{"attn_scale": 0.125, "optimizer": "adamw", "batch_tokens": [32768, 65536], "seq_len": 1024}
Below are experts of layer 8 (counted from 0) of a mixture-of-experts language model. Rows are named router (the router's row for the expert), up (a neuron's input weights, with its number), down (a neuron's output weights, with its number) and show model dimensions 0-127. Each number is 128 + 24 x the weight over its row's rms, rounded and kept within 0 to 255. Numbers have three digits each.
After each expert's rows: "mostly gets" lists some tokens that are sent to it at least half of the time; "raises" lists some tokens whose logits its average output raises strongly, later layers aside. This comes from a sample of Wikipedia text that the model never trained on.

# expert 59
router:102130107113075155133103121125099118147119134098110129119143092111123106129059085131131109115147102092186123143149159148146152153106113129122132090117127158118114112099112182089126122146139180136161099112147095154120087098161155118152174129106090132086129161134132126142112155116100122111115117142167147163124082117143133148131137120120181139116110130086136147127129105131141155111165
up0:179082139129174104126158145129150118116171132147173074101116167113109143103114155156082108123084141147105106127145123148124135121167111124104156146158130108120133103162170122140142144152085110097100125130158149165132129135088144129116106134152134201165127113132091130111086119112104106169163128125123148104104126132116131133143119137181160120115146132129150140140114137127148089149152
down0:156164115095138158128128144164145121133131129086119090167094135160178138147156116121083134125102164081119124148130087117139145138138188152095135088125126095169108108189079134148130105147146101089145141145146151132193125157118126144091115148138084118147162136120151123142139160117156156162132118113109137127144133119126127081121125139108117111141113113167151152141147124154138126106129
up1:117170152105138113117170132124125143111127132139116141126134126121135133095144121132082148117140145152124093124146109112089135148162124149147094137135150112139116090122165093158106127134120125167149132120084121127146116140113118146172130154209130147153141114062053093133182110090146130119151157083108123117098144092100130127152112106116122145130182119111149135117128169139133105128154
down1:113100124100144133082110111155162136118125159134118088135132160160143183136143162113107169112099109098145132145129116080167145167083106147107116127177191136149126109154133120134108084132134105139144160136151170178185163149147115146107112086116169107117153130101154085146148118117121124126148106162139154152150130154128120128096124111149121159134116147148112124117110129156138136138128
up2:147165151114136110114109133139120172120141134113146096132133156123137109112200101171105127147119169146125122108139116159109105114136174127182120136131169148107162157139112123129168140115120098167105142103126147139102130128122081110117111123112119135145129083160113111096098084155125102142131094152113100154127143137049138116103125151181090111113167091165132109120125143137133117129113
down2:118137163105135102117109126122147148133102153119143083143143109130167136168116135097121125068115151090143149106129140077118120137103125073129112101170133130117163150151115082137103098106128117133143151163141081143130127143106109135120157145121161100104104132080130146140151075139139147163178099163158112117116117153160133133114130114160107160138161149098132139182116168137138151135097
mostly gets: "0", "Ž", " Mil", " Kil"
raises: "1", "e", "es"

# expert 2
router:150147123130078124081117157123128123137155139099125090134128128126157100117143145108116128128116106099164170148093154133120170113117173103112170144087133110147131119177151126133084090112100131142122145115141113120137113099144117166155156153173077105114130118106118110153098153091093122112090139090146154124110106080128112153174116140131128102127164102114157172105094164134134128125110
up27:175164136133123118145128095078093115125163147132105152119088194131130127117091133130150122102101123163170101102150083146128121106115146115121109125103167182143116126133119146162109140130145109173149160119135100115153150139130147102094119114093156159136154129161135158059117129117169134159128129089110097150152119133166117117158160141144154132113142102126100126101142145155157125119107
down27:131105117079153144081128102163090150149110127156136124125114115145154120105106103159155144088125161122116128123129096182136099111140141111160140089157156096152088106170105137148119135083097106110102112111154128122137133058120106120132141050143127110146102125145128140133134141158123143161136128135126118113164106125095138117153094117145115127106122167107153126155095176113119165108113
up28:119145174127123096114120101142105087129123156091110120138136132147096143085114117133115092096121125104153098060121169126063164108106104128114126145198138143153139158143133086117125172181151130161142126114136143162129129131098126115141111103145117116130165114121103132130153113130148146149154119102106085146127171141071122113125121137135129135126104136130091087124097124139084126159124
down28:139086152153179125109136138154091112126081180137126136135115158132152130144124123142131186104067156127121147106149123133157116163134134141185131154140126148161096152103101136108137133164122079150128129155121165139114107112136101113128134124146134111181073116139087127165097130137124121147121113139147113151144140121122119139117152108088151117088147130048113136125109137133157159151138
up29:120113115163144103153122142092158112094146123143141158134119157131134122147138157161188134154105144172138130112142129047139165110118116164122125095125206119117158119131094137172133111133133135132180176143123097139141120157149169081082127144110157131126138161120142161112128136118099112167115147148124106158160123121123147128130113134154129140118141120164128147161155114104112117088134
down29:135106108098141140068118139150104165138158126108126140096093131127151110113133158097120072141126087159121128158182096149149091148105131128134115144109129122104129121097156150142176150133135135125095101124106131119100127095095139106109090097119116156148118147145113128149135129145125116139094146140085108127152167180116102122115137097177121135120178150142086111135100120136113145201127
mostly gets: " Website", " Occupation", " Bronze", " Genre", " Spouse", "​"
raises: "|", "====", "†", "-", "–", "The"

# expert 43
router:127118168108111133137107159135119080118137115087118140132162110110145117146166078138127090145141103153124158105149110132119141127078115080136116095136156164151144176136085147122074156109159085150120124128129153119104117155113143118132095168120159156118099094104115177126136141133140080105176087150154140156134147131098101153134153090142119151140134115148127126144095131166146125142109
up0:166074128136148101088133135105137126120146135137130093111117143126099153176125134170151136125096137109112123111195162152137104152139159133112126147139100122130132105129160117128159169175141097102146107145124133130131137134172182151130090117113162101118149099126118105110136170115154106132129160139119140120088108146106196170149110158145156157117137104140134146079105125119142107174128
down0:107141098146132084115095155168145174120129091134115127157132125141126148106157133129127096137109137117151160126082118120129092153090092116143123123130110054124159121086164131163103127141093134121123100119158137127114115122131109138130069136140118091118119102141139099126129154151127120164141133154155145077134142162093165095104093150139134132115125065142166135154081157151155135128149
up1:122180122134138107112183138155144147135130121134129119141127150119157123096139144116124155162142129108114108129141110128113122093123104119123077119149140097170110106099205115151097144102113127138140142109081133143114125166123116148141126114149090151173158160122136094134164110129121145140136175088111106110108154115094127108124104097077145170182162099118149116125142178101134090136134
down1:134116142120091142151143135133127144105083130092113109095128088121115129158135136125118072081138089101133161157102099124152087141108115118153103129152145123161158147162172101097119116153119105118167113116167111124067125093090122151155110112104139124133088162155141113125151125156114144110144132122127159090118107113179140118159155090093147131132122127129139084183135136141117113090132
up2:128144131142172116130104132144115163123139127113163072125121142150130077118160113135114155146105146136105096119108147108123079131125158162136150110129113122131147139116132137110171152115135125150163152087149167162109101160136135158133133082122127138132081061146136145118133106167149138181135122114119135157095132146095153162140155120144105194093128172143143106128126179143098130139137
down2:156131135106110121128156154119154109154106137092113094124135177129162145154120141130131133118082131110082097131099167128097150162114143158102101165100138096158161120161163127120145175149137118108083146134119098159102143136114122134142130167140083070098116139119128136115163121110160165131170145120134088071156134160181107133120129106139097155110110170112126132153134127125126123126132
mostly gets: "hr", "lav", "rim", "iv", "ér", "l"
raises: "age", ".", "re", "ut", "ish"

# expert 27
router:103128151091079116103142194148159119111104105122101123148174167092191133152129115120152115135083090110140118138152153161133183163111114105139104144119110149112133158146113112141103127135163108086131125095132116145154165132140145138158131166142118085097115117108119139100107113115169111137142125140149133123109111163159128145150105110116103110081093105102116154145108120110160122143100
up7:147153113101167078120142102151097099132136097151119135122105146120125099095112155158120130126121170126147133155097130087130127115102108112080100090120117118181101089096121168139110158157071086171140143122172119113134095151132122111109117109120116127146112151091160128139150138132167157145126111148134143143131141146091193134151136123134134134170089128149159147157112145124129140150170
down7:132165148132176102112169137122141164125121138185127096135124110159113134124120160125106116135107120118098123107142126116118058107135156096124168119173106179113140151106195130160126120108110103127120156115135155146127096155130109154148129145104129130128109091093090146149105169144132101103135118123084114092128096135134089094171106131094126101123153128113176146131084128107140140124115
up8:097116132141166119161128161131137170138187116106073099131138157114130167084137144103154081166142132134143141139167167115153134114127132113090146146125106150137146127124165119153117081104148149129110170174134143167144138109108150140103145161029143129125140116134106106146141154099153137115130119133105144126086150133090117164131135117115131147129122133143138173130136134133111132162127
down8:138151114116143105158127148118123130107070137132159156152092123102104125120106147071173142155122155125085115131127101123159114134106122113140116154123168113124141162133120112091138104072139121150125156107141135143160090120148068141178140087093125130156116121107116144145144128124142133131102118139144098127122163113157185110075157128102156137172122092156155114162129124156104154130102
up9:134141124130164081115156130135127155134141156148101105126106112129153112097147103130097111109172109125088134134149156150123102112097147134124157147102101165128116154150093127167138145113135122130086156152159153072166140097103145048130109092117143166141135097108102106116107138125072138122104086164114114132141114142122143149161128119085111104132132116101157147108118120121151150141177
down9:137089142130126124113128173147101172100137145137138167123101124108110116136128117104168135154148140160141108110104177132125155090080109117119141141144103180121109155160122140122125125125162154110147129187113198164140176164124122135104150130129091126145118150155144122164087140101154115157097143153114183135149140122121124142137141123140126166119145126137174099128114131173117138166094
mostly gets: " Ph", " Ty", " Ce", " Sh", " Az", " Kh"
raises: "aged", " injury", "cade", "ato"

# expert 34
router:158146143095104128160139165153122083144134099105109122143168143113126123151100130110084111132156102110141185106137108166092125168154127125121111136116139095108133147109114117113113111159170077131132107129127165137150160168095114130124147131110129117118128143087088117104131123143171082091134136116157153098119089125129073158145137100164139138159106115138128073161104102153142139108112
up0:155078125120130129137143148099165135165139133134136113110121148140137151165113113165164124157089155129145109102162151106161100125117138139145128097155051111113115093149150129152172111134098117144145118123151141161135116136123182165156096138097150142157151106136093129140082129091137114093143158128130141163090097195121130154125116143161133137104117123134104154123149119099110100120160
down0:140155089108144137141111117091107140130173117092127121144107117150157116127106084147131080147123111128137144134171139146132147118138102157116104118156108098067114115114084107154117079179113120104146093119138133166185123105112142149132118106141107087150106143105112078147114179110174136107148144113169126121113145112111114121094122136172097139107118076128147147137111136156107110119131
up1:090161116159179106115155109117123169168134116147101136135130116112145134129128177137114108084140123131143139110086180133117131130107155142128072148155178111149102103082183111157116162115112102131117130138109128123112171133095116206135137134101127137159127129086106123156131100126122101150171132124113104137147147134107110105120074126133138162160115115099163126119147128122134153125131
down1:124102110135134148144123118111166153141135122109115145115117090109149105143117152130091108091122120118117111115157121154148171121072133141088113106139149105109108166124156153063079120136143099108144134162109129150112171130122161128116090110116137136143086146116131139156162091130113115095119128117131155128164158086093147128175128115158083115161174145146151119126188095119147145154101
up2:123152113152110121126156158169070181134125112117150120132156113118132097116152119170124148172102164115141040118108077096134138152177141133140173121154125108120122111127108123141162130109100086156185137130137127147112116145118137135127071102136087095125114088119120148123106110137118136107154130121122138138112128107129143142122126107132096157116122167154125120096125174158093132145137
down2:173104169126123102167114156158171116101110081090100074118141148096179137131146150140108130152088133124154109104132108143143096153134114144135140146107162113143130150133111089122158110137130098126084158134092140144108135149122159169105133154133095086115127137111140130097144123106146117115127105135181152084133117144145137132107156107130095176129142158094153121176122126146098151131161
mostly gets: " f", " p", " b", " sp", "cc", " c"
raises: "uff", "li", "ro", "ill"

# expert 13
router:126132083077105158096149120166134121145143151142160133133120111088164110169135146104124100119144123107119152149102176155143138148119092147137125093097081124127133118129088101133101162092081114112095095103099126092093112088122137151121152133105131111160138142146154140116139107097113089070121121113149147090132146134161100130093115130099120157128132158094097103145147145136156140089121
up11:154106097123121112133121123135126073127146153161130119124093148148099138137142136107108134164116151138133093103137122134120104147141155146115109085126145115127144127174144118082181143134140116113130186167139117174138132157137109086128112170108120169130082128097134110128120089119127160124117121100124104114143151101115152131132037125142115120152154110132177080115160154109137165118103
down11:127117127111157130148162167107132126169132132108119153128139142117139132175138134080118145106134098104106124112128148117154113130145156094156124113108139164152132138101105174126132136121128118113126105124113126136176144128163124165100155100119113174178135125102150106082135172122112123098122087141172165108117137106159091127107191090168146110116097107114090134110096125156105163101171
up12:107154132134143127106140144112094168132131124111131118099134093132117120126135092110099139094107068132142112127165111149096121135107147079111148185139120144129082096148150150139141164106141145199129092103102119165141141103121117160111136133150116152132145107095147109108109139154109158125165141116107100117110128111099145118159131180120113091136137128139167101097139205132143160140130
down12:161150135166126145122152163173159152114143135130121136111172076110136104182118133158133117122140128140136116142183125117094123115093123125128152123165135131116118127152164129134128093099131154156105146091174077104162110118114123105129120126164134103080142127102138077138113128094079157120142143142107121135114126096080091150124115169100147121120106121167128084102143156167146138132113
up13:175101170152131124124103143127156160108155156126148123144141107154184119121119125113125129146063101131108120133140051139105135122123140114107107142144129127122104165163182143117131116117127088137101169158098123136087105123100107146116121086119077117114129123146141126150100144121137110151135118136125120113141097097125119072077107122123091124163116117124098159120097106101089164151115
down13:122122121137115079078147126126145142123146135114126142135103140123129181126160112094143118145142123167173102130144177115094142148108137096124124117124198129103068148132110148094154105134163121131099145119108097103110126125141086144160135122128132128137163122137108101138093122086097139118115176155072120148113092161126173147110138119103127125115127129135175130125160163144187146132136
mostly gets: ".\"", "\".", ").", ".", "!\"", "?\""
raises: "|", "\n", " However", "This", " Both", " These"

# expert 35
router:128136099083106137122118112116148106116109102154105158121133091105156104134127124131144125127128116129140154127129129189171141147119120174107109089104098167115124162149104155126067144125110157100090115112121096109123143118106136161141100162142106084096087152138173098094104151113138139133129146128158125156103141148174123128089139113115095069135103123098104176123127130115114140104089
up2:133141171152104128130132142136110110131100106122140102133132134121112084105143142161125119144139179162110125144180123134101115152153134128153126138176146135136153130112130120148209108142132041165115154126161137123130097164123129109107088115155124105131134103165144145148143120133136106149146123150122115119078126124091139151129156139132097119118167180188132150086088141133117140143130
down2:165139128165149115128097147141115078130160114144097166149165126143122140118121146130102131139142124136142122177102157130107095140100128106096115090119151098121156113081125122160172168131156104132142123135131117132161133125124183129135062126101074059106143137123146179115123122119116105154117122147173166134148126094134115132110131087156139119139099138135123124151114133131089083106115
up3:103142168130102066127142102137111167112134137162123127139094102122161131109116127145157092104123153131149091106094125133117116116104103130098082115090144136153140107108104095129120151148122136151106150121151097126141178103109121111071141138095120153119129126090137119154093111131103144137163110145095085139140097178110123130120120113161098125141136160144120057125128189124094141102119
down3:103116132139104135110126122147148132150108147131129156145144131139143120153132103160102124154155157134106084137123127162157133180116085136139080122128135132125125098137131109082076131145148147129130156146128119129128146151115088159130129119113149118121107171095130138160088139127102097125094087121157199171112082138123177126121160124135163087164153124151140107161143111179112103080123
up4:153127137112153126147134145163128089117136111111159139160111121141159169143116096120133125135151073167137102121120142105088148160146087142120117118117133128164140162118102101130112109069120086128187148129151146127144110126179125129116123117108175136153136109111140093127141145149112134116126133115123081101086166137116124130114137149126177177082130175107115134090101181138119100099120
down4:144141103141124084099142112158159169148146138155130115102153132130130119144134157113127090194135113130109160136145152114133144125137155114133119118098182118082122099101128141133154132158139136142146098128114145139140142104140076106164181070142093108149177145143119147139081164135154117118132118158112157091142108125112145143135156145121159100149143082119144106108146085144117106154176
mostly gets: " Thomas", " John", " Lind", " William", " Donald", " Marc"
raises: "ár", "gre", "til", "cio"

# expert 63
router:137161117103089107106098090152108100137074132120132118128161102116097120143154098098120114113136114096156155113112152130164137113134106160165113113131096109114091097135132083120121061129153148118143068127101139106089140113146094100160165108135079125093113130136107139110167133092113146162086105110138125160146096124127131129139145138153146156111098110110121117112113108069121128132141
up4:107110121154131144134148113145155113095130136105131110160112139141140129140109115093131128122114106138146033150164152157126151176112099139077114130119135154131122119095156108109142173078112112098138140121118097131121110127135145112146116130116181147163125095106101116122093144117126110135150104120112110092070143123147116131126110142119149172128130192149151137126103180158090091126144
down4:101108125175129122124120121134122068121106102146136096124127166149139171131129164132166110110097159166169177102130160084129142112149140127123084127103138130129158135085143157121140133112126115132138096147138146139115096121107121120083121124108105074131150125156109112126137137116108104135135141139086150112068117082118109137129149114145120125081114122112129146133180063179150160115136
up5:122109137121124082154107154088152118114162083114146118143141154116105086125124139158133115115117159134134121122149144110111083148142136125129134108102126117108132114095108153159106139121136093146129145132133075149135169121127173111127137130156130129121130123139091130147129124141131200118121133154122114147070159205120100141135142157144118171148212146109165132131146169088141114109108
down5:101138134163137126123131172120177135119126076115172119130117098114113106115108118167121114118117148094145122112099135128109145099166150122089158115132097114104167152176122124132148150093136133107120148122186156143145169092145152140190134105143110142120138102154161122097099158131131147151112125101136135127093115114125124142114199151107146101150141091090116154150131143131092175145132
up6:113156153204166121127116116075092168163169092106165096119083120158117085130127135106102109148132134135135087141110140142101103133143135108118133136154170173113113139150158113142147149123115107179109140110093125134144129130112095111104127117083135151139120083108104166137153096104127111135131124104115099124136135103142113127163136165146155116095161112133164135113169147126132149110159
down6:146123136129151096134103104123072113150150117117081117154135139132131143154112118150170119087132134136101124129137102127101130096128169133159115097146111086121098107126127117135133111165089121117090127104137124138143139089130127129129110132141128160150147127133151120134137118125152112120189113123028143161121112118063143126153091153116100177106135174171156107134088143115157119126122
mostly gets: "^{(", " six", " five", " nine", " seven"
raises: "0", "5", "9", "2", "8", "4"

# expert 17
router:137118145107111101123122137121148148096126101108103092124126075110126082126152136104089150120153128137085098081110117080109154121104139089093124138097129148144152103116124118086110135110141121123145114092162145084108113152130139116131078124100128131106164153117174168089116132134140139116164111137142152138137155105106115115158136101058100137137128092130121143144080110178154104147122
up2:123114159129104107116128125146132124120176109126150160111130153141135126119136062146112142135064121143100118128148088080118129113135127095156123131156133140156149152129126114134189160137132060180108142110134127137119152145156104131126122124094126149121090126149081105104117146177138121142116122110110132168124160149106117123170148142172127191104131155130161077117123166144120134121136
down2:116193130116130088125106217130121139146147107119117109122130126102157158141108115102094136152123092110111135135101115159116109115161148119102127143120125126165123135152136100135134142147132111156119116117117151131078153154098102124141112136144123090116138164147114102104042143111090115153174109123145127128139136130136113120141141087141160135126129115163149100205108156102113124112112
up3:090145144126130092111138097121113149140161115103157139132132114139126118124166166137135143129088123092120088138146102130130087125127151116142139095122119118192126098114134076123160139140126124151117126166095146131099183114153080130076126124137167141118132094093143122175132164116136166105111106132115140112123188151076129111159139156124114103152161130128168139109107165110101136160146
down3:082152138159109160145167150126149135076063118140122123166147085170100148149135129142119125155174119121116114149101095127171097115128160136093102122157156121136100098134135123129118141113105131132122170117142148145111090144117117123140106109078097100125070114124127145121112139125126151124111111132149151115151130117116089128091148140110136140119166140148142181189183122114138096133138
up4:117114080124127125120152133154096104130129134122192108148103176151130141091103104121114118101128104113149103165147145153143140158167131152145113122143176108146111127110158091125125164094108129121145122108145133106135121149164146142144135108163181112199146116122105165144132142158101155132154133131122103112108147148102112127111087144145179162113144178116151104122110165144109103084138
down4:136105104102161146128142085130177104156142131110125149125169098084121113108101111117101109106132186143109156151122130170180152129110108154136133103096141112117148126121155155135088150140094156136115128140111148126119128139125109119098095126106114078132153167122115178099127185145157125110085123150133124106114114158093141131103140102110166114159163130110146121151119146147146154063127
mostly gets: "in", "pre", "fre", "ré", "elo", "nce"
raises: "al", "da", "na", "ed", "ci", "ca"

# expert 48
router:110147098116107136135111133109160119126099125113133137108121108143160131165136130130115131130107130131123111164155177160167120117127145155117085074125121123116083131145088148111088131122138157123136087114119116149104122067163172165182137159151087106098120125134149111131134186085111109165089132132148156150154155146155143108107106127150142075144113106098125133100132148130110169116116
up0:186104140111128118160135148118118119134123127152179148125102135122110135131161125147083131164090118145127090149160148136121097139120071150119154122103118139117120070111120112128152128172061160154126096144109192159172121123120161137148098115080169126156153098155120134128093142139142118138167164122121131119112131165118105168160153102129138138125119132125139124109124114103135113086136
down0:126154129133145131130133152109139114124127092087156114151104110131116152129135105141136082129111159152139147138133121160159134140146112175146106119132097110107116127140112137128137112151094135135153081154151149148111123120138117112143111154123122060092141106110149106178142159132118162143102124156195173097143149146147160103072117185146114121111102064132104142167125137162162149134149
up1:088149135140120144162163142113149125147126111149091123142142091100112118084094142127115137139104162138140117114102161147105107128165120120119111177143135081169113126102146122128137134121148090149145140087119129097131145134103155136142151120169129138161122128119097139147163122112144148101120156123111105131081158095096127143137135107112166140161178100116164163122117190130142051149164
down1:109105181113144138129071146104142095090117106125094144124125119128114120116171125136118132117184124105168141129091131101158135179133133091078139129128168142109110080140102138139104113143115135130150166101112150154119158127118115128118128103112113107084132146118128081127185111109090121114175153126160134140131130100121105167111130095142136126158166111128149101164156127146072110110125
up2:092134150162139146115143152171122121096157125105149132125156133125141124114182134172133100132082122126108133117128097121084120111161121103178143097132125127132136120143133098171163100111173112151135144141139163135094110169160125084096106102130098095146117073156131130129145138155139100149103107122120137122153139120070152163165121131132122140137144138175178128094099117105096113142155
down2:126143113164135137112131157086137086122123143087092119137119055107169095092113125130124153159151100120102109123100114118135107135107175122126120118140110131131137140105163091172139086150132154135138142161105154137120167137067140121089110102083099115080148153107157129095158120133139140140147111128142129117163155086131074123119146150132149138104154107100129154161118103117140126121153
mostly gets: " Angeles", " League", "Billboard", " International", " Athletic", " Democratic"
raises: "mar", " |", " "

# expert 28
router:127115105102146173094135126156128122125139101105065161117141116114131124112134165113091169100137095111117126155099107159165126173101117106175197142093088134139082125120103121146115122122114135151107094140071089099152106114156080175106144102149123148139138138131103116104132130117126164144121114093136142139140158111145128114147119126105157126110141111121104111100126115178130139108158
up0:182104125147120108109153133114137119158147149133160150110123157107128159125121114141151119090104157169128159105174170149142091126141096113136138129158128121150152067135137148108143100122101135127153087184178145132136119142120158076109104131110138156104139072154108133162095156106121112128143132102127145131132125113080108155149176127125094131150120161142110132133143164108120081155125
down0:133154109181157186105068146154147082105113105128136106151135105133127117120125112139095091128144116103133104157158136081142096108104144154120109124133139139152148108140145122171162137141129112095130134144085102118129098154099097178136104131161086101109075141135112135143106125114110176124104078101129145148164168129139149115110127134104108098091151121109156125135120122126146088115110
up1:111168141156146114126170145143124190117135142154130135130111151111108143134143086126128096099155138137083160131144135084100119107181148131130099136134181121154113093101139148156161151131110093132154124109131196135111149140114178138175119150115099133115150150148106133170169062149143121143129148129110091164154123124137128128118151107151137160147161164116142154136137134126149125134151
down1:136134162152118095142101127141170171160130143132110098132131125110111112133131150140129081141183132059118136156133127107132084149124162126124137124140127128133142076149131176129128105121135132127125116139133132132097117115094120104159109094147084129132141157099096169105142158075119139131079169120126142139155128094175160121115135099145128132073140091126149098170146146167163145108139
up2:131152141182170143107133142122129160132148114082158114113115136101128121120152149170121122129098109150120086113130094111134074114112135130154140143153146147138156158140137080117154171106163112160105155144116122129117144139123089103097116092079123142143125096156112106141083134121129110164131125095116135124095135144071114104111106118146120136124163075191160119099102134111100149100136
down2:144105118120114149124137153098159126143112105121084141140161125099133126104118161130116123132109109086135143150115143145144132167119107111122147144090169109119129148108128174123143161154167141162130134126101113115110149142125083138105166071119106082117091172139156142137142111132129113089150146126167074118161111158168118120127155133085143154102131106116080120175150092116192123119124
mostly gets: " =", "=", " →", "ال", " Died", "–"
raises: "\n", "|", "1", "3", "2", "4"

# expert 37
router:123163092121162104160150164106150131124140137121112157122146093114118118131143088130156138108128145105113165130089120090170121111135149159111126147089143169129155141094137183119102187109144065128161149084115150161136100159143160117115133149101107131113111126083143100135099183135136126100135123132152154146121085113117150141122106090114160117135129089113123131154120124129164099156125
up2:155150156141126112131144141110099134127142126122176146124134139086120139138132108171123173132126125145125127120148128104096129172119123116142159124111149108161139119124100128150166138118113087132156133114120142150130185160144126154134100130075119145108113129158128137141142101152085091175147145107119146152112166144123083113148203110145096157083108150166179077109105136134150153140101
down2:167117115110153128132127169125156111137095121086134087157143167162115142104109126156106149144108141116113147134142124127108101145078096127110112119140113109136121165101110098126115153141154111125126172150096121122080140167131116104122161127102095120150115146103104107127140128150159108186150114115136162103119111093155090109112107169173124140158106162110148077177136118160129131072145
up3:122105187123084107117099102121151116116118098116135121125140104139166124114140124118131139123108125157105120161125125143112137114090107159168121115097122159143149156093167120126094184098125118163109130112112155104112145109099077111124104138145122157133108071092161095163117097087151138118138126142105123148122189160059126126144142131115111126132163130147162115132159154131135092160144
down3:118110126094109116077111104127123141159116094143143124120151149115122114137168127149117140124086131142096104140118168152132136129090092146135113128131129189089113148091137130113136139107115144143123104115146130117115105121160097142157095127120158080138140085146102131117142147132104120145082115113176144145148155100117113188163157136097124168120131095125097126133061121200142118155121
up4:129112126129171101071167115157092126120135118123120087139069140139171125143141093127124121127128114137123066150131160110114080133107114132140095073143186129113130138119111095118156143106112104118190171087100118109140130149114176139140106103129155115164154099131102145098136117150144160135127129107121109127113117135137124119139127173138134168144142172135147123112083171129122117144134
down4:121116141121117144123148133123133069137093099105114122129164116123158087129140153156090124152107125152115142124145167120153096096102101114152149115085167141091088132126116143108106107146144119148129110134150168122146106113190097113112150074116071116152148130127126149136142153137130132144092113104115121092118137120125097144105130115110121148172135142051132136154131125162144062123099
mostly gets: "bil", "tion", "del", "matic", "mal", "fford"
raises: "ia", "ium", "ian"

# expert 30
router:095150127132131159117149154169110124146102120102104122132123145115120123145167142161107139153133134096148092153107120146091092145119124115099155093102144113108069154115083072152128083085117103122117151119120102141106161121134115127155115139165098126180147081152099143123140137109152098120144094125140125146101136126141155108100142078102130193115142112136151138133120155171109161109141
up9:128140113123157109128160141127143156150121140183163095132154122124162088131199103121125109094167088101107136121079109094139165135132145135112157113103123124116138126152146131135151142129084126152124139131093162113169110119129112138121157118117119123156096090095080113152128163168103110091120165149116129149131097140140167138132164151159129148104131133144160159150120177086095134136147
down9:130112118085129117108096129131151167103152121151123136100106119114135172131176088149136140137141121152163124189135119175129104124129108147177134174121144154124102135148119091129156138108130172110121122124153137134126138123109132142136125104159084140103125153145132100119092157158149119153099142109189143118148175104104135144189082113109114149141109107107141150148074101128134085133116
up10:103144164118099132125127121086114138126127126095191102132147122089146130152119172129141122123122162137159137110118107125083087068127100151112134148152184125145129094128111146128127178112128155118082146132102109131162120142100164107126102130133126149164165125122150119135128118144124123128133113107095149100133159158139152129153114148156140136185214138146093106116113146096142113141100
down10:098086120158139118139150102118106131154162151150122104110135191122095166112138125121159159152124149111128126138117133110095154123125115166132115127118111115127100152119152130141143148159166124147116092095117134113121163159151100112127115120123128152153169072137124157142088118168127157136159116125050114108097135140130143132121135103142082165109164161137132051094122120098102123130130
up11:149086127142113120119130131135120111127147129115153060137107108152140117121089180106132116161093150109122147138090135108102118157134154144094121150142138123150132106163110139101111095112167139128136182158132101126095175135150144115143166132131112152146115077125164140121119119120090108153123165070113129111131156151114127130123113117145135124151172137151162134172166171116084109080154
down11:097121143114134115072140154159136129143110121158123163145153119101160130119116144103182099109133122102113135149175131102138116162120130089148133161145082182148137130119141150121104118155131115104094071135160126146174131113138127132107157142153140088106105107107137156122116156142078134157109152152198142126158153146118131123119140157172134114138146115082097129125126146157142178114126
mostly gets: "See", "---|---|---|---|", "|---|---|---|", "|---|---|", "Plot", "Biography"
raises: "-", "|", "====", "\n"

# expert 14
router:170148146110118143103105133100114097080109133145140166116140104146141166141111110113127101121160130117148155093168087117158175169114123151118142150111130126139139141100165135132116168072135137154115096109135156114120087126146129148176118162087116140151104154124168149137093152117193149089097148162145160126128153123117099125104132121137112155112161074122129142145160133137135126131151
up0:152083140125127087163130162107101140129144163149137133103094196081141132129154173128149089132124166132097139117158156114116116113121118155121146128151126125152130127198132128158145137156091120146132153177151177146156158105086166144099133152109122152105141104140101173141112149143138084140128156109124141141121133124086148135145133113168102131107159125145126140134075113134128137113140
down0:130134136092152121155091132125153072129121117108147143138150112138142118139120142137087109155144127116172137140146132154132129124104118146186108115101123131155078163122110108173154103160105107072145145142139180156150109100112094146098050113120083119092126147119105123142133120132120178103099110124154128140121155097132146124125170087158111123121127086172131150140120109131137154127132
up1:110147113148149116149125117143141178140116123084125106120108164175118129106099136109135123138134173113123090137094190126103129142118128145131067144158154091127123092108185100145156136123103117163142124090103147155109116108088129141171144129171111111150169132109139132158173129090138129164145160104112136130088094153089140104132119115107106123143157114111125130105137155152155111152154
down1:172087154134133173130084132143147128140141157107123117096096118099145096146140133144128117167133140108128146116148122149150126128149127141148094166166130129103119116138138104069092129145134099140174124177152115156162154123094187174103090095126063097083125150121125131151142126128127138113117121149148143093136153153137113136091118107136097122080155123111161120103146138147095128127152
up2:111140173143143152132113186141104167144143128106122099131144137105151103127154169144139127099109186137120080131122125087150134122140095144167134157175154123119112161135126089122165159119097123181147148094160143118109130133128127135146121096120120133144131090170122146162128128159145130147123113114114119136119193117054100153129117122141105137084163142149153085115133143123104119135118
down2:121134121120141136115109167110107103111110122104120119109103105149188134076103094115136153127119155100127105132107181164133135115049123154158162148096123122126137108095152071153118148161157118125074137116152108113125114108106136148094138161147097105136080155145111192155162145168115122131129170122115133130152108136153118108123119121143095143114129136129147113147150098105138132107138
mostly gets: " \"", " dis", "'", "’", "el", " un"
raises: "s", "d", "E", "ll", "as", "D"